Below are experts of layer 2 (counted from 0) of a mixture-of-experts language model. Rows are named gate (a neuron's input weights, with its number), up (a neuron's input weights, with its number), down (a neuron's output weights, with its number) and show model dimensions 112-223. Each number is 128 + 24 x the weight over its row's rms, rounded and kept within 0 to 255. Numbers have three digits each.
Before each expert's rows: a language model's description of what the expert responds to; "raises" lists some tokens whose logits its average output raises strongly, later layers aside. This comes from a sample of Wikipedia text that the model never trained on.

# expert 12
First token of a line, heading, list item or table cell, including capital letters and infobox labels: Born:, Phylum:, Family:, ==C.
raises: "=", "-", " |"
gate2:128112096174108135137158118138135113140161113091172157131145126150125153094119134111119180123140149131108147125110108098133110139127119120122124161197136130163147103143103145107155120128126157162139125127098121165107155120140118147154114128116132115141107135117129176158110166123113108123139096113091120130139192154097123102124123206143
up2:081110164131154108133121119145114104166106140167117172121117145113132160156141117163107123113125089160134126133118131112145187101181101153124130108143145088095119109175163149147100130148148110158169190110106121098113134144125173144115121125150111092139153158169069109140102129138121121122117075120132068128118153085142112140141150100136
down2:101150111119093152136124165119126163116136140152118141128097092116163102096132194109106127132152096147133120123117113093096155136104134117124165122105144128127126149100085138133141139126125153142167166163143142115146169139111134153108129129111112111157141123106146087114134098103135126141110138140123131108130141121140150078135133115097
gate3:144145056122127122093144148137103160119074090137132105127090093158109096143158171132169139157169114135111155149127118133173072126134119103106080095123137142136126131142153133123119097124141084127178136060125141111096124101124082128148118172133090157107119149117123106119117069195130133175160162151164144139128102118108127119145129084140
up3:088119183133108130159115111157146110140162138110113127123152137132143133109125079125113132097094113099125115138120118111089178120134124170164183164129125111144133172137126091130122124141112152150078118199123081133166120120108168154118137079148164123117123111138109147126137151090122154090107135141104094143135173137161139127156107172123
down3:084103139098114151121113150162154086131112128113113135113084120121107114103161115136137146151144108136152142120152136129111093193187085089154138136174134176096128152139124102116118103136145086162105137121141114136141138135152124086154146097124129132120102119142091136145134129150122148103139130132085102122139147130140126192097115123140
gate4:126128117162139132107063155135149110124151124171141167153112080116124132157126132090102101107133169141145114121108080126122159126086126090128139099138102118126132134107130124131111154143186168138114021124167118121125146114103086121114121115142124133162134104134116134086130141101113127119129123085095104115116099139126113106168098156119
up4:143145139123099075114131146117121091146138102123095156143169110088125104125129114114128138123132112142141150116131097151150135078116086090147151126127121127109129128123093132149133156141168108118064150104113116093122157148148130141119107114149133133122146120118158129146125174155103112146107124105122129164085105116179150160106129090144
down4:113109108172101114112135162127151095125074125139196135161143086128130140120113133166101126148117108086155126125086132092081094131117137152137110118132110157124122132171129149103139128142130094170173134093142146098133129122134154141096110116134129143099129121127144138140090134113126200094100144146130126100117101124125145157163176101123
gate5:138167109153182127105097072139120135130136161164141141105108124135125101104128170123111107147127082163117108165113126120113129109173133163107103106114071126143132097134119151137114107120112110110127078126120095117085112107120096149089123155146136168149080121152127138158105107133128112136100187119072159087124142106118110136152109156141
up5:150164123148131111106085074119116154118117196158150127095125072126143114102109158127107115134157097101122110128119153137126178129132111111091154097152085148125117133132139091116124162075134126126139098130133124136097100141128141138116099172129136098165064133147106100120131109121122096141146147132109112121084153150097073094125085182120
down5:095126143152126133104125126100164140181148168117138139131162153163130125124186093150112084134131129120129130110154133182159124130070087136139119150117129112133110133119134116139155126123108141122120129139147134163135127126120111159095159142130126106100141118151111159127144135130060099102125127114132149117130101125117191130142140102090
gate6:131105104143099111127109150162101124137153142111125124188115097142126144120162126154127136125136123141161118107111111148169119111129169100128082124108126148066097114080143111139148084129096136150141123136103135100142130137110133132179068105137124092108123119099115134116110140080131118106134088142103157139146149119111146133142126156084
up6:099150133122141152126121088119118123092127131156132138087117137127108108094117097093164110126143150087108146136160158094090121150139098100110123129152140119182139120144128139068113174124149114083140135119147134169132130104138100133093164123104139183145144120153145146105107134160140141125109182103116138129100112115133127143107146153147
down6:126106148156103121133164129094147161124112164129133107140122141140111092144137139097140154138087128144138134127110129118128129179109136130095093169136141148141129173140131102105129193138150086128155115142120135136121114132134125126130132109189090142141132113063118125124129158135134121108170113085120081133130127115147149160108144108127
gate7:100203149141102093108100100170107197121141123130088098108095131131123070109106161143125166141131140166177123147137152143129147094109125120145142168150097100153127144161121109122117127156116088102147127135128161124133166134140113165101104169138154130111141132112161116079147130128128128127108163132152119116137071141162170123113136146110
up7:085159158128125108125140098133124173101150118146114081105113106126117088099147160126119185166150158117173129176134134176121149082111125128145133153145103101134130129175127131135141124105133091098135132176109147105111153112173115162108079114131164150127136118133147143137155192111135150135137157162182148101120111114137131121145124131133
down7:112127106129132123142133113105146112167116131180101117132131123113146132096126154157105106133145143167108159130106114145178157119129145092157145121143080148109162157065117142135109116102128174146155136159099104124151107121108101114127153138145143117110082169179135143084084095140111123116116149112178151132147151093102152129126107121155

# expert 4
Coordinating words and joining marks: and, or, but, &, slashes, and hyphens inside compounds, codes and ISBNs or starting list lines.
raises: "33", "30", "40", "50"
gate2:131134157118117137163153133147165121142083072094115110159096111149103143123114154134154152069153134141146163069117117142210163140154143116100133120120163116137157095124142144115136100124127164188140085160149127095131120121134133126171107111105136129100104130135117070153113129135127104164131126075129128143155180111123090155093141096124
up2:143109146119158160133132145127118127131124155149132122133125116077154188134096099178113114123107110100116107134103118074174136101175130130105114116130137139134136128132137104143068117128128158129133124190097137139126119146115125113106121112113170129139164127135142103140083135126157088142150117081111096156126148152124116083158164115098
down2:111124174102145147187131114130175122163098103105114097118112117120122138140140149172094156128153129151090148134140103129174178142127146103097134100120115142182148095183133127113143134104128139156121071154117117138138110146120110107146097127111135158122102105130128115119123126110163092130109104106118122090144157112159119139102133147129
gate3:176131143147159122074166133099149169109090156155090117123130141144107162115147141146166124156097102116143157077090128107135128129113113120152152143115158092137075107151127162155140138165166092158156136128135151131105093097098113152183124123122099137115112098179119098164107155138123140113116126096120164149127159105124114143146100093106
up3:147148136123081140133118138181125091114123105102133137159122138119127129156128121121128176069166182162116124110152122148090146104181124139161087087156077130105137102142132137139143148089096170152144128118117115134162107125104135118088118130123168066114116103123087120129110121136162124172143177107162110166139109127121123170101129151141
down3:121089108123151133147116128145139109137139135108125141107104127128129075133122122155088116124108139129096144129139127096149142118139146116105129092173076128099155141127168157113119120117144147170137109115115153114152128119104126148150132162122164143085117146105132122138096139111136138124140132129125104125187101079127099117144163123129
gate4:134117107094104135091118144110113147122098100141098165151108142104148139080123097075100105134133134162069133115084158141114157119144132133176172154088142081170108119140146112104091128091102144147108135129094162083155128188143136108106128140183138091115172129100096137127141119127113100118116133128123126110117163151082131127169122128117
up4:124110145137131119161142096144126087135164151121136099131171130150106117187138149134149155113121130083147120115159091148157097112106147085105109100189135156098118106135100151130129134129157104119149124113195111141097104071127119119143123125087135168124094100174129128129129137118153162158136131106129129124176083123156131123080118114143
down4:129123114139144142095149124118126117165156104127116151160133156119102127146133148107113134156140117140097101133072140132168132082150134178142182139077174102202133104136103081172116143117112125135132119135097140131110129118169117155121136095124077070068131124091099157157144155143108141123171162120109116130163123118127145140166115135108
gate5:104113156150107136106145143088171078121133124148126176101149138090143126093149112150110145138083152146160109154112147106128152113099155137155114125172114091071157118118168141146114151142107104099119096167146155142146091146153149147152121098129093136133107092154168135142166126119125117136181160164128141129159133075132126168109103102135
up5:108103153121108086139112132119110111124121131124122137171085093150134179177120107139138154152126159100140117139107117170148141116123142092109144145104127122186115151163144171139073069124151143120125175122145149092106151163147113109104156129123161119098141151099131140128139178107130150167128114096113144140124112113127099123154117128086
down5:121138091116123140129112128109146157141131158141119138130146158147137118120153127104104121097136121114153118162132132101098108155118163116117117106152104174071118090140113116116208135128132095106103108150115138144127148105133157103138101117141140145157095118144147128121124113145123110125126102119157107118111134110154149160120140091163
gate6:149120157126167174141133183153129126136196125173143112119105144166156149095113117122109149144108071109113132109129140138097126164128113108154115096115159094152097100143122154129110166108130122099122141098129107158144129113145153106115123148155116108141190148143125133102137117134142101107114154102128187132141087117128137106152127103120
up6:150144133139126128120182099123084146159099115087113089133155143136099123129111158134145166109164169115098154120143095149144085119113111129093099120106128182114143111129068144130135113162144142105097112118143129128124100152092118143118122148129097161091070174098151151148125139144157149081142135139165125075096122128100122114111129136161
down6:120149131143132167156145170147145143131129116190153131064081131147163131117169137094155180145121143146150102130126111107093169115119103146145115119129135148124122128134140123108098124131129096161150172155101130134161170120164088149114098126119129101105150130150140134089163117132099109202118146116133134144142080111145158149162105098102
gate7:107114168157122148088138153094145123109123113116123092173092148115085144117109102115125151139155108117132108115119104146114138131087126104162133110116094139148084125179122102128118122133085111080126148158109127166108117110082098136113114135111123113141149136104087183116121127115179139119120141119116127156109169127089163128088165129100
up7:134118161130107130103125105113164142114138114116113116139140095124148149135106147152143125112124167149117162131100148159156127177119158119146133132111116114140114134179130137157136113102077133129138105112176145137090176115138142138186138109135105147151098124089102150104129120134120109125150120139110097127195123126119144157123106108127
down7:125143175122144112169112104090105135103166112095143160105151089120128142162133152136153123079084160107119147108091121151139129170107094124135160151131183151116141176162089142083124125112115107169147114120137137127077142095139117104154123109150147144118122164139156138127170144122125144111126152156104090119161093168174142188143116146141

# expert 6
Common nouns and adjectives right after the, a, his or was, often in biography and film text: lines, roles, factors, well, political.
raises: "ed", "ing", " than", " of", " with"
gate2:096125095145098117079100155145144144142158141144076152159135101109126096114109112111156141112138140094146104145127146119135122144134147134135170118139155068154133105138178142122123167110129139138167142093110126133162085129122152129144120117118139167125098188094127112144148161144117107164096113138102110122096131079125111099147104145159
up2:137103127126134151075117120152134175137170094133096172103121094126132114078167093118119134141149124150112094120167104141118123133106102106071092143137112132125098141076142117145133081118147124161123167144127094135116109110156127096131121104127103088144101104137111207092114150117174111103116131095121085140155116192136099135128156144116
down2:110089084161120124141192126150163094071131151138092095142122115089093090122148131137128156168103162083104135147104169140149144125124139143114128098126140105155130114144130130125132124131102128113129142098194148118133131118135146088116126112099133129135141139092153114130132151167176116151122153120103077115112161113090149100123098130122
gate3:125119124106113070098122131143145061123089173145130114173141147117151174088110120091139124165130120115137170096111132120122139075123119146131105163079153066114152126160109134120101138116113148141089083160145144148099099119144128124115165152125133100138126111113119163135162114146134117110119144149109108128132148122133117131137122124122
up3:087140115129105122153103121074125127144131108152144172145112130170108116097130175118145086143116117117095118107149153136125157123113096138123159129118082155158114121103162161153116119150087123160098119146144148071156126106111117156137161098105128134142143118164120120115102104132167157150117157144093113140144111179138074153131156084152
down3:156116117133161149146135101128165138117135106138152190175106128135080129184126121083154105134181155131158144137124153099126116140138120120102108154137132138131155153089127138156142146103118128112129166134110115165131094129121107112116147117160136115147107138093131097122086145113124130153150156142128144105129109152120133144135131166111
gate4:105107095159081138166114115126160143111157122136140117139127114107116102126097142121107158103109149138108166104139149109142112093153168084112110091145101151104112138097135140144109155161143102124138110145116142146122070053138173094108131110144120123086126095132147104123130117152146128147084098100096159084136139133092147115142149089172
up4:113138122151114127097102090129161149141161119114120155105122186135143143111110151133123162111138130175187117133117115138105120112138138160106091099117129104148136147118148118135187167127101147121114141138116120130110146129092158101144131107152135114104097127095138153114138156141139095119115152120166118098191115073125150130136111106120
down4:083162168153144131127136149126188140090129168131098147130141139156133158136104146142146103170156149166114122126097138101136143143089139072133161092114135202153116153085112140116134151114151165143099140146177135127114152118087154150121100137163137127099120107124130063166136077152189120146107147157162157145140146125114141107164079144107
gate5:132143143130113152137154111148142155129114116133185129139204134117107084097147102159182119143119128123141131145129121125120131141146136109111112146122114115154129122107106152141111120172151150109141117136152093145134121118139116097145149169132105113110162154152130095124167137193099154086091108101061101110143117109139138159103127092118
up5:161118102114104152097164140138103142086096113108136138130116137115109124127108163070139142159135141114109150102110127152138153131124150117119116129175128068147111131125133070119137120124163157179107140136159148144110107134085097109120117111148139121139125152154121125100164116118138120108099155113150128125144166114141121118129065124091
down5:128140129122150102165102150102096126113132123151122140117156149121145150132078120120101121149147101129159119130162114124128115154152107095195117139135103134117140129118095150093109122105105107117134153100123143127147105136152111167096118131149090093171074122120132090086149146150142163114131114084161149122121146102139104102099115167127
gate6:064125118140149130140131140164144127095127157111134133079107146138160137094124101158133154176141166114154122159105129096151068134141122136111137148067103148117102175136129174161150140116124131148118141130152093110141110141110106129146095142123175140119112131100157146107115163171124102140117139114145107112133136164117161111100130162179
up6:073154120156114146120122166122071125081123150147120138096146148120130145171080112110147146158152150136103112114115135099162128102125145105157118138123090143128110132150105136122162130094143113147170183138148096120135130132120104097134124183110142123124096127126146112107116157124147094094132144141116126082175144157117153132139132143129
down6:111109144112119162102124165130147106120133134150116113111096138087146115122112141119151086114103095098155130136158150138107101133120143185148153097179133188137123110087118115140119070141103143113086122154115136148139149128113168125145145116114099115129123131080105118144113102166126123185168070113146155141120121128147149176165121103138
gate7:153103082115132154134125113118116084099086134118136097104125130113099128103174122157091116104108102117150146143102131103127147108140139115134156110138132135126131133148096125103118133121187155117164137126074141119108137111150137114160125085135085083126113103133197139121133109128112144168093126134198100132109151121121150172148129108158
up7:146122120164139134115161113107120138104169125116132109106135173115110111115112143125109136106098092139144127135110141098140145154127109141128116121128153125150150151086106180116158128109135113165144142131136089100151138107122142142146128146088149082126151116200203129135119118116132149120131125124133161131158113153142141161129139114168
down7:136160143144083118181114108091120143141166129146151106174149162138116122103143122121120158122109137153128130121166123157145130138172145102136157092134179104125166124123138139154106137100105144123119113128166140125175113131121155134120112146100133157114128147085111148125125142145148100107159170104163113093125160140127124146151081121132

# expert 8
Periods, closing quotes and parentheses ending sentences, word endings carrying a period (s., er.), initials like H., and month names.
raises: " the", " in", " a", "\n", " to", " which"
gate0:106168117117129161105169182142099130160180101108157138169166149103157146117146107128141104082123134128122093067101140130129112138133144148112098125131154166140177167067109088149120100172112111124137125141113184151129106143135120119119129134117120132146171110136117116070157119163134132108110120102139123103137141142122112202154146127141
up0:125130087115114160152178140145092135137160143142134123128127130131149187101130155138125120122109101105131119107104134140085104159129163153159123096150142159126160142123159127119135138179112123101161141134140136134177121119144115081114143142182150117151115117145111099106142137128110122153086122138146113123156134125149119172150139143160
down0:127124159092092087190158099129118168075099131125148109144082150134127157125109122103122117133123079132132183171160133129112128165076146131156101149092093114085090121131153149126166154142121135092130167118109131137145128112100128084095134168152166154137105126088139143118109131087111113138126118121178114125136116147137115115090087135134
gate1:122165140072134143120152138168129109129150149142111132130126141139150090113150131144095095095147118139167131145124100125103132155141106128112107140112140139106146126146109131157121102145151115103146149124127111104114102142139153150169154102152138126083170153160129179154132125099152134148091124133124158131130137124124122161152085073161
up1:120112109150095113154056149152168157142139146116099152128140143130136123140144113131116099120107124144115127124079142097125143134103127126108129088120113158139139120120129098110139119132092123141112095114089143087166122181136121152129126170108138074109078101127134114136161156109108101131115129141099133179123102163105113123131148120094
down1:104112128147089117133100099159143173135132118106118101106114180106105157114119105119130105122098164152099126116083126100141154134087144155096139096086107130142138149109108093087144109140121110174097116144102143135130149134161138131113135148097142113127072130100117138115155148120129113104122124112108140164143131155122103136134141128061
gate2:099133075106146115112095128107159151114122126096097146105161114124156119122134131145114153137144153135156129083123165089107097097114153116085123139127144128109116153136151098087148161107125135149154085143149085168091087123110151133159118104140122096119126112129157170105139148136125160122130138128142182075116110073093135145124091167120
up2:177113112153146161166165151146111135104110171117108159162102121123075180131108109113158103156151124107132165160108147169134095108136118126133115117128110137130126125111119128109115113109129132100149140159120170105143143162162121086134135160162104109142144120133132134120081109129125109162124168158103156128108119105135134113120120120123
down2:123081127091136155157138139155144149124140174137121156135119120128112138107127167147106104096127133147122167164090121126140163149167149139103138125134133082130127158112095146134157156082151136142153149126141106128118142114135145086146182116130106153147146134100138097148119123148158115130121174148138130144151161101147137121119139117147
gate3:135151154140116139123177156093160112110131150115137145093116115137122070132151078081090125087151146144140120123141116121110154124105091126137118118116108109091125138140133100092101130140117111130129116153125122124151106109134122133092115139141107155097132154123169166151124118099165089110170148136134113103135136181136143092118180105117
up3:116135157096107101156110130136107132158131081134116121169116167132106164135154089108132123169133084116100151162104162121144120104166140117136131126123120181131125088097106090157116098130153147125126140144101127102030187111127095110164140136110169136140138149105147141122124080151084143125099125118132129140128109107138158165101126156104
down3:084198137138140127144166117110121144169145110152147112129112120139132096141136112134152125166137108106124142110150121125152156121110134128121140137103117123078133132152132104119144127117100136107138123148105117112134095150202095073135127108142105175141103149124187100147118130124140084138124142148154111078140135150120163142118157093146
gate4:144109103143123139110149143093092165152103100069116114175103148122142124119141173074124149126180134092163109137086087113144109140153132165112132137159147121118122087125138145079129082119081110129159146100102160138119086125132121158147108126127076075154119142147095123124159170158096138172130109124138124137150135158120134158150147115097
up4:111133172141114117153109114131131127093111149124094125146151130113163106139134124115154127096103143145102129112128102116129142144128102108109098131097132189137104141162136110115119107118098115122122112156174104108126122083128127159116129169123078154137127152141158132102128113135125134083163119161096122099129076132128151113100109160108
down4:172067113138145127076138116114125140141124086127139137139120155125143129112147132095071143139149167120160143128105100157154131093120099174152129125121167113121096105142127112088129115113108116126108108111118150140126124163150092125148145095142108061160095122133124133121139187147098134150140154125143102133138119153122126180120127111120
gate5:128096147146124141146136161098145124132138165126174129101133117150132134161145145169190127133116123139068092120134135116122132115109166103113141100071127111163120154171168129094146143129113087106161126161082128154144089130105093123105113149132188114126120101100141137106156095118130142156085102124133126134106072124126132149142112150125
up5:212171148153132147145117131133147122177135157154119112126137109131134117120123126158127133111082107152143138125170133120093128169113137098112149108121121117175097119148167174093151136145143063134158116123087113125139139112125131116122144156143165115123091134123129153115147128147146155098081130089118113078144117149099143128147147141102
down5:137129118125114130120098087114133127133127094124060123100148122093155119127128122124068143134117129155151144146101117120123134143136082150141117113128157117151112123120112148143119135164127147117136125145150095144106192128173131126114152125130093072144121181160165124132121143151111089113153160154092136101136141145145129080131123113142

# expert 0
Modal verbs like may, can, would, will, plus mid-sentence nouns and verbs after articles, such as station, alliance, plays.
raises: " |", ";", " and", " to", "es", "-"
gate2:136153105155164139115169118103160086133116112075129145120155168119162102131099135108137103131147141110147126149122117092151128116125114163112147133160107122120136101110134146162119144143154124147107178092061151121167101139115124123103155120095143176158117090147114119162144138122142113140138159117181123123128143137143127178114096134111
up2:126101142095096118150124127137107168117123145164113109134091101113075163142168100142120161112110123132099136094131115144092125139164144127141106121119155144115121156141096110106153115125140151080133090155203106112094146117136111126137097142150127085089137145086140123114128105112102126104129088165091149134118086102131131062127157108123
down2:140145137148113117146142112136156083134108093123150116115120168131120129112160141124115087121134129126175139125126157106133154152116076142131133146163074115138124117122152100181116128090144142125101155096081155119165128162120099148105162093090128160160125102150084126192134118156137153132114111050130131124149171119158107176148118123120
gate3:127160107154085145085128140128115123153116117093153125146186136090115122116078108158124149125118127120136129167151173105136142134136126090114159103080159142133130125121165119128118136084125104131097108166145122148159099138143121129128120145165157136132112149151134119123152138125113080129085120101131138116133149120059148098125127101160
up3:108159114134111127124135124123140161144123079097176105138155164112103100144088119101135154144139131111141124162147158109100092152116123097140145129085141134145114129107157148147114126120117135121107141198112130098190128145175089112140160135163153123090146119126141121127160146119112058135104137083147116092142144153091152100108142114148
down3:167158112121128104134133159129181145140126079063127133155148118164129130151107115143148187122126088131150089153144112153142145132116122154096143112107109083164116122147142126159102118136110130125088093113133163104092119109143096150154146087147164171129164137102133083086102172109101108096132149120061130095141148121104114135134122129120
gate4:088091135143100138116087138149127143140133116139149141132094157089118122140126119113109105107098187135176123134124163112143127094133124108080134139105131163098139150102122133113156138130149157156158124086138143103151109160143102148134130108137126126111120117124159152155113128104108179179122145166137137173169140144167131113105102107151
up4:132089143111099160114103117139116136155138130113165132130076148122111117124086092142117140100095173121125111121105150116141120097119155146101135119141126152130149147082085099136153122124124127140143127077128136151162149143130092158157140140103105139132105130115146147166097131088105131163155153126109129134189127178157136093128129131124
down4:132104126136142163190116149110080143117123164137119113150125120111111112172136121147171172157162135159118147129122100135158116092123169126120132115134136137079142110116123096122123091106134097172150122122093171112149095147139115078148118161093115136123109148118125158117150132101132150102091139085153156099129110129128126134190112123129
gate5:105142174115142148102149125137176149129101144075231136152138109112157160105129070097155138097104137159134114193111131116081103136106101124148116137080108173092158146135109116145126154171149128119156093114105174142118132148157151167112133108149129132094114101121132143119135114124077172127127115109171139134121147095116133129124121088148
up5:157105096140132112132131131078079130111145111159064109120138147132116090138095169142131126152157118132139148060139109114168127113163132150106147160175145100130082112127143121116138127103139125138135178158125095104150158121108077135151113138114121116161121148135123090140115107149178119154123152155095111099137153134138119098155144141146
down5:120113136136122171084137121083159145137095130148149140196163099119126161114133121145139110112106116129137107175125136125127098078122151125130141112120138139129154111106113130106147131123159146083111117130126113148177128123137127111127118119161165142132113115131134096142127124131136125121149178137117132093135129168129075157132141086110
gate6:147162068151129123121169121146086090123099093146123085130112148122112128138138134127093157114116106127139126165131118101169137101118141166135128123159105131084143107135169094138123106131145101147091146110054145153145134086105125101085119176124119128161140101120117162106090129130160127104155146126175133101169126134121126108105088122141
up6:157131107107120158141141105150131129118110146126164139120139156155095125116096126130117112143152135146150132124137112126121093176116135153109143103106137108118083103105108095141102155133150104130126130129136129145119096119115148155136130160097123145120173130100113144171151142099141110119114127089095086130141124113139141130137151111138
down6:119134133134095151160175083104100148153109151127131057174105112129161120095124087134138124149166090145118170102082104165150139144091134162131113154092108160091133133140117128100066109138129155121115136161112163121089128114110125145126109135167145112131079162088115150149135175121157114103114093132088115114127126146108149148105138150125
gate7:112149127108159106101116132155122115147121128105123155108144137158152109111136064141136079146127154120180123117140134141118123112128094129136104119139120085132140134146106137139157086167145142132104145142097108106124146065100132113124123129177135139121140118109093122104091138099112136130085148160155110132107117129109129118137144125108
up7:147129155117078101105125182127119135097117142131111138110148113133099142122100084123084147131177170146061111092092122099139113120124145114112105130099124151137120134084160173142111121093126130119112122122107084101132124108127123135140104133161119101171126173164088106173144095136133130139151149155129115127137117133123134174164098115153
down7:154147124110097103139093125138126146138034154106124113100134101122127092130139144149103182128123153066071109128153130148125102101121164112102099122114133129149107148118153119153123133140100154092133138155171104156164115159124118170127123130124134137141155109154142072105148109119148136124148119132131181139102156108120138139111116128101

# expert 1
Mid-word pieces of proper names and identifier strings, with Cyrillic bytes and capitals, such as Ame-gh-ino, Mikoyan-G-ure-vich, DTXSID codes.
raises: " of", "s,", " and", "s.", " for"
gate0:133133149150080144130112136086122139106131177077139104142097129115128133112131124117163140103091157122110113133154087156134155108124148153157131137127107109133126145136130128120100126161115153154115155122100114107142152112153118164119076136132142095145152128113145078122132167165105121097132120121113094151101151161134084102142164117137
up0:111148162116128126123115147153142125102142166069157139131112116111126177138151147129120139111106132140114119104120156145149152102158164135121131110166121150110099129167108098126086104117106138209113169110141122135124144140128109150138121155120125087157153126113187124112137155138146102114114103126149130184108178125098090155112115124136
down0:128095112157146095178162087124133148080119132121129143131132152125131141143166149120098112103121168139127153093152199094086108111172143128082125170153178123154123125117141174164120163085118131158106098154129098107150136124174115129128128115108082104106123109154101141073151106127158102155136165088113134118169095131118137133145112123109
gate1:176134127144107112139110165155164099143141124137157141193154102126103120127176142131121138127131113097149118157139149139143165066153093111129111175093135147134152112114091134141103108114126122143178139101177142127133101113151142087128145119113125149149178105171130106114120115144124156112155131080154119077099109114109128132163131137142
up1:112155160153139112138113108114116143160105167101147128127120135165128125119120090132102108151081120134183135106133094128132117120130119116165098136101123146180072135095123125140111145086136106122140123132125115109134131143162122138151115140135182116125101100126117106130118130070144142116139134137100126112129131151152100080154127121157
down1:133089135137128160140064159135137104119119117099133107088138147117140124122119140173109096161130127133119102120137167129098112145130126123124061121117136158156118136075138105133114129096173114087122166142102142161111103144166144164085145134188111115094172090111127117145116075091147129160148176138139127118096110127110160139151123133098
gate2:113138181108108153110129135173135102158163133153118097134167120125106075138082080150130090116135132140138119134126143104112127098148088132126110119180088136153109160120169151146114112142084126135149129109128113069141185108121128114115100119084129136114122122104090105096111075087161111121176124148159133113146167132118121116167106141126
up2:121111144144179142135130088135109122143147125158082121108142117118156100170100157110121158137122141154128166152148150091139154134107099147084082142129139138131099138111110104115106130129133123108125144144131137132121181135083154145149128125186133125079116136135121168127115145110120126150127130088137142138156155146124078132130132103046
down2:137151080109111120091128162140150096109104128090097107095121127109098104100118107144077135158109159077131155098120117114146127101163109158103134105076142126105127147096129073111118126168132109095101078134153105124125117096167139179116127125112125131102118116138170176129069129102110116138150105095133143114146141112116136177129112133132
gate3:121099135156112099125100112109073132145148135111156117109132117125139126136138156052132166115173104133101104168157115135133138140130130127128140158099174128105143131140144125100155135164121146158120122169098123127138108085117137135119131132124129111148108127057150133087074155109101165120091163105113120162133096128156107123101114124089
up3:078117103113142136137112102138093095147102114110094088114119134145137143098091137142161122121121119131114159119146132167131134142113134153112128099127151165116139073129123171128142106155132139127178111100110134096138136131128161136163121115109069144097179110164120118114185138134186121090152109125096134118158152109124149151120127162090
down3:121148119093129115117151118121128127116138109117116092170147115111105154141166114111137190103159150143124135159095104119178095112125093078104153127189147087145113128118166077153142120135188135162152125105113143122143156158120145120142120163128099142118129081136151135154135091100096148156144129095164116137119106125115131079137098126123
gate4:069116151167130127126145141140131104098137111136129113141148122123149133135111081120161130188111131148110160159127158136147122127150133101079129111073111130160107145099132083108092171139096107093147120113145168163143139151160125139128167129158089152142150158122089139116113137170146116135117116141063141105110168107133122110120133138134
up4:095129081146177121128132151139141121141103114124148108107187117142148134141094083160103136097120117122110092122091162145157108146128137138094140124109128133123117146153116128129104118138121116135106143139117162115112096107169108169149112108135132148182159137141129103141080126102141154116135115120113109069092137108163095153165144161139
down4:149129133141149157139118107136091152157148117091128155076121098125105130117154102131126135108149107084146127127146105180126104148135137126093115107055121126146188106125135141112120123146133168145123102104097144119158079122170113149101128156107119132124125116164118178153157103113123164137094124123162139120074140122114147153141144132154
gate5:115121074113133138135117140133137141100096155118142124108164123145140133156186120114158115109138139131150090103134130154126147143091146133165119115142107148108140076137118144131127127093141148093140150191138123134075140087137102111146141148151150119159096125114087138120140160143133220116143121177070132129124092147110149146115121132119
up5:124120117091085101131123137125137139125101142128102140110083138107129111163172117128121123160192095101089111093149159134140160139110148117107127116143131089140145123141125167103113097109147127142124083140083174130097121154139111060126120118092163120148142157118125156163146121117133113117172097135152152118160131123104148160112102121090
down5:132163116137096120104112122151111157107157154145091145111103149120116131134119173123110103159123107121131128091098142146084145091085155107100142097186158120127118116164144136122120183064146140131141126123116160125138101107152120103143073092101131113144135112096124127166188137131153135139105164143151149109106103163131128116052117136102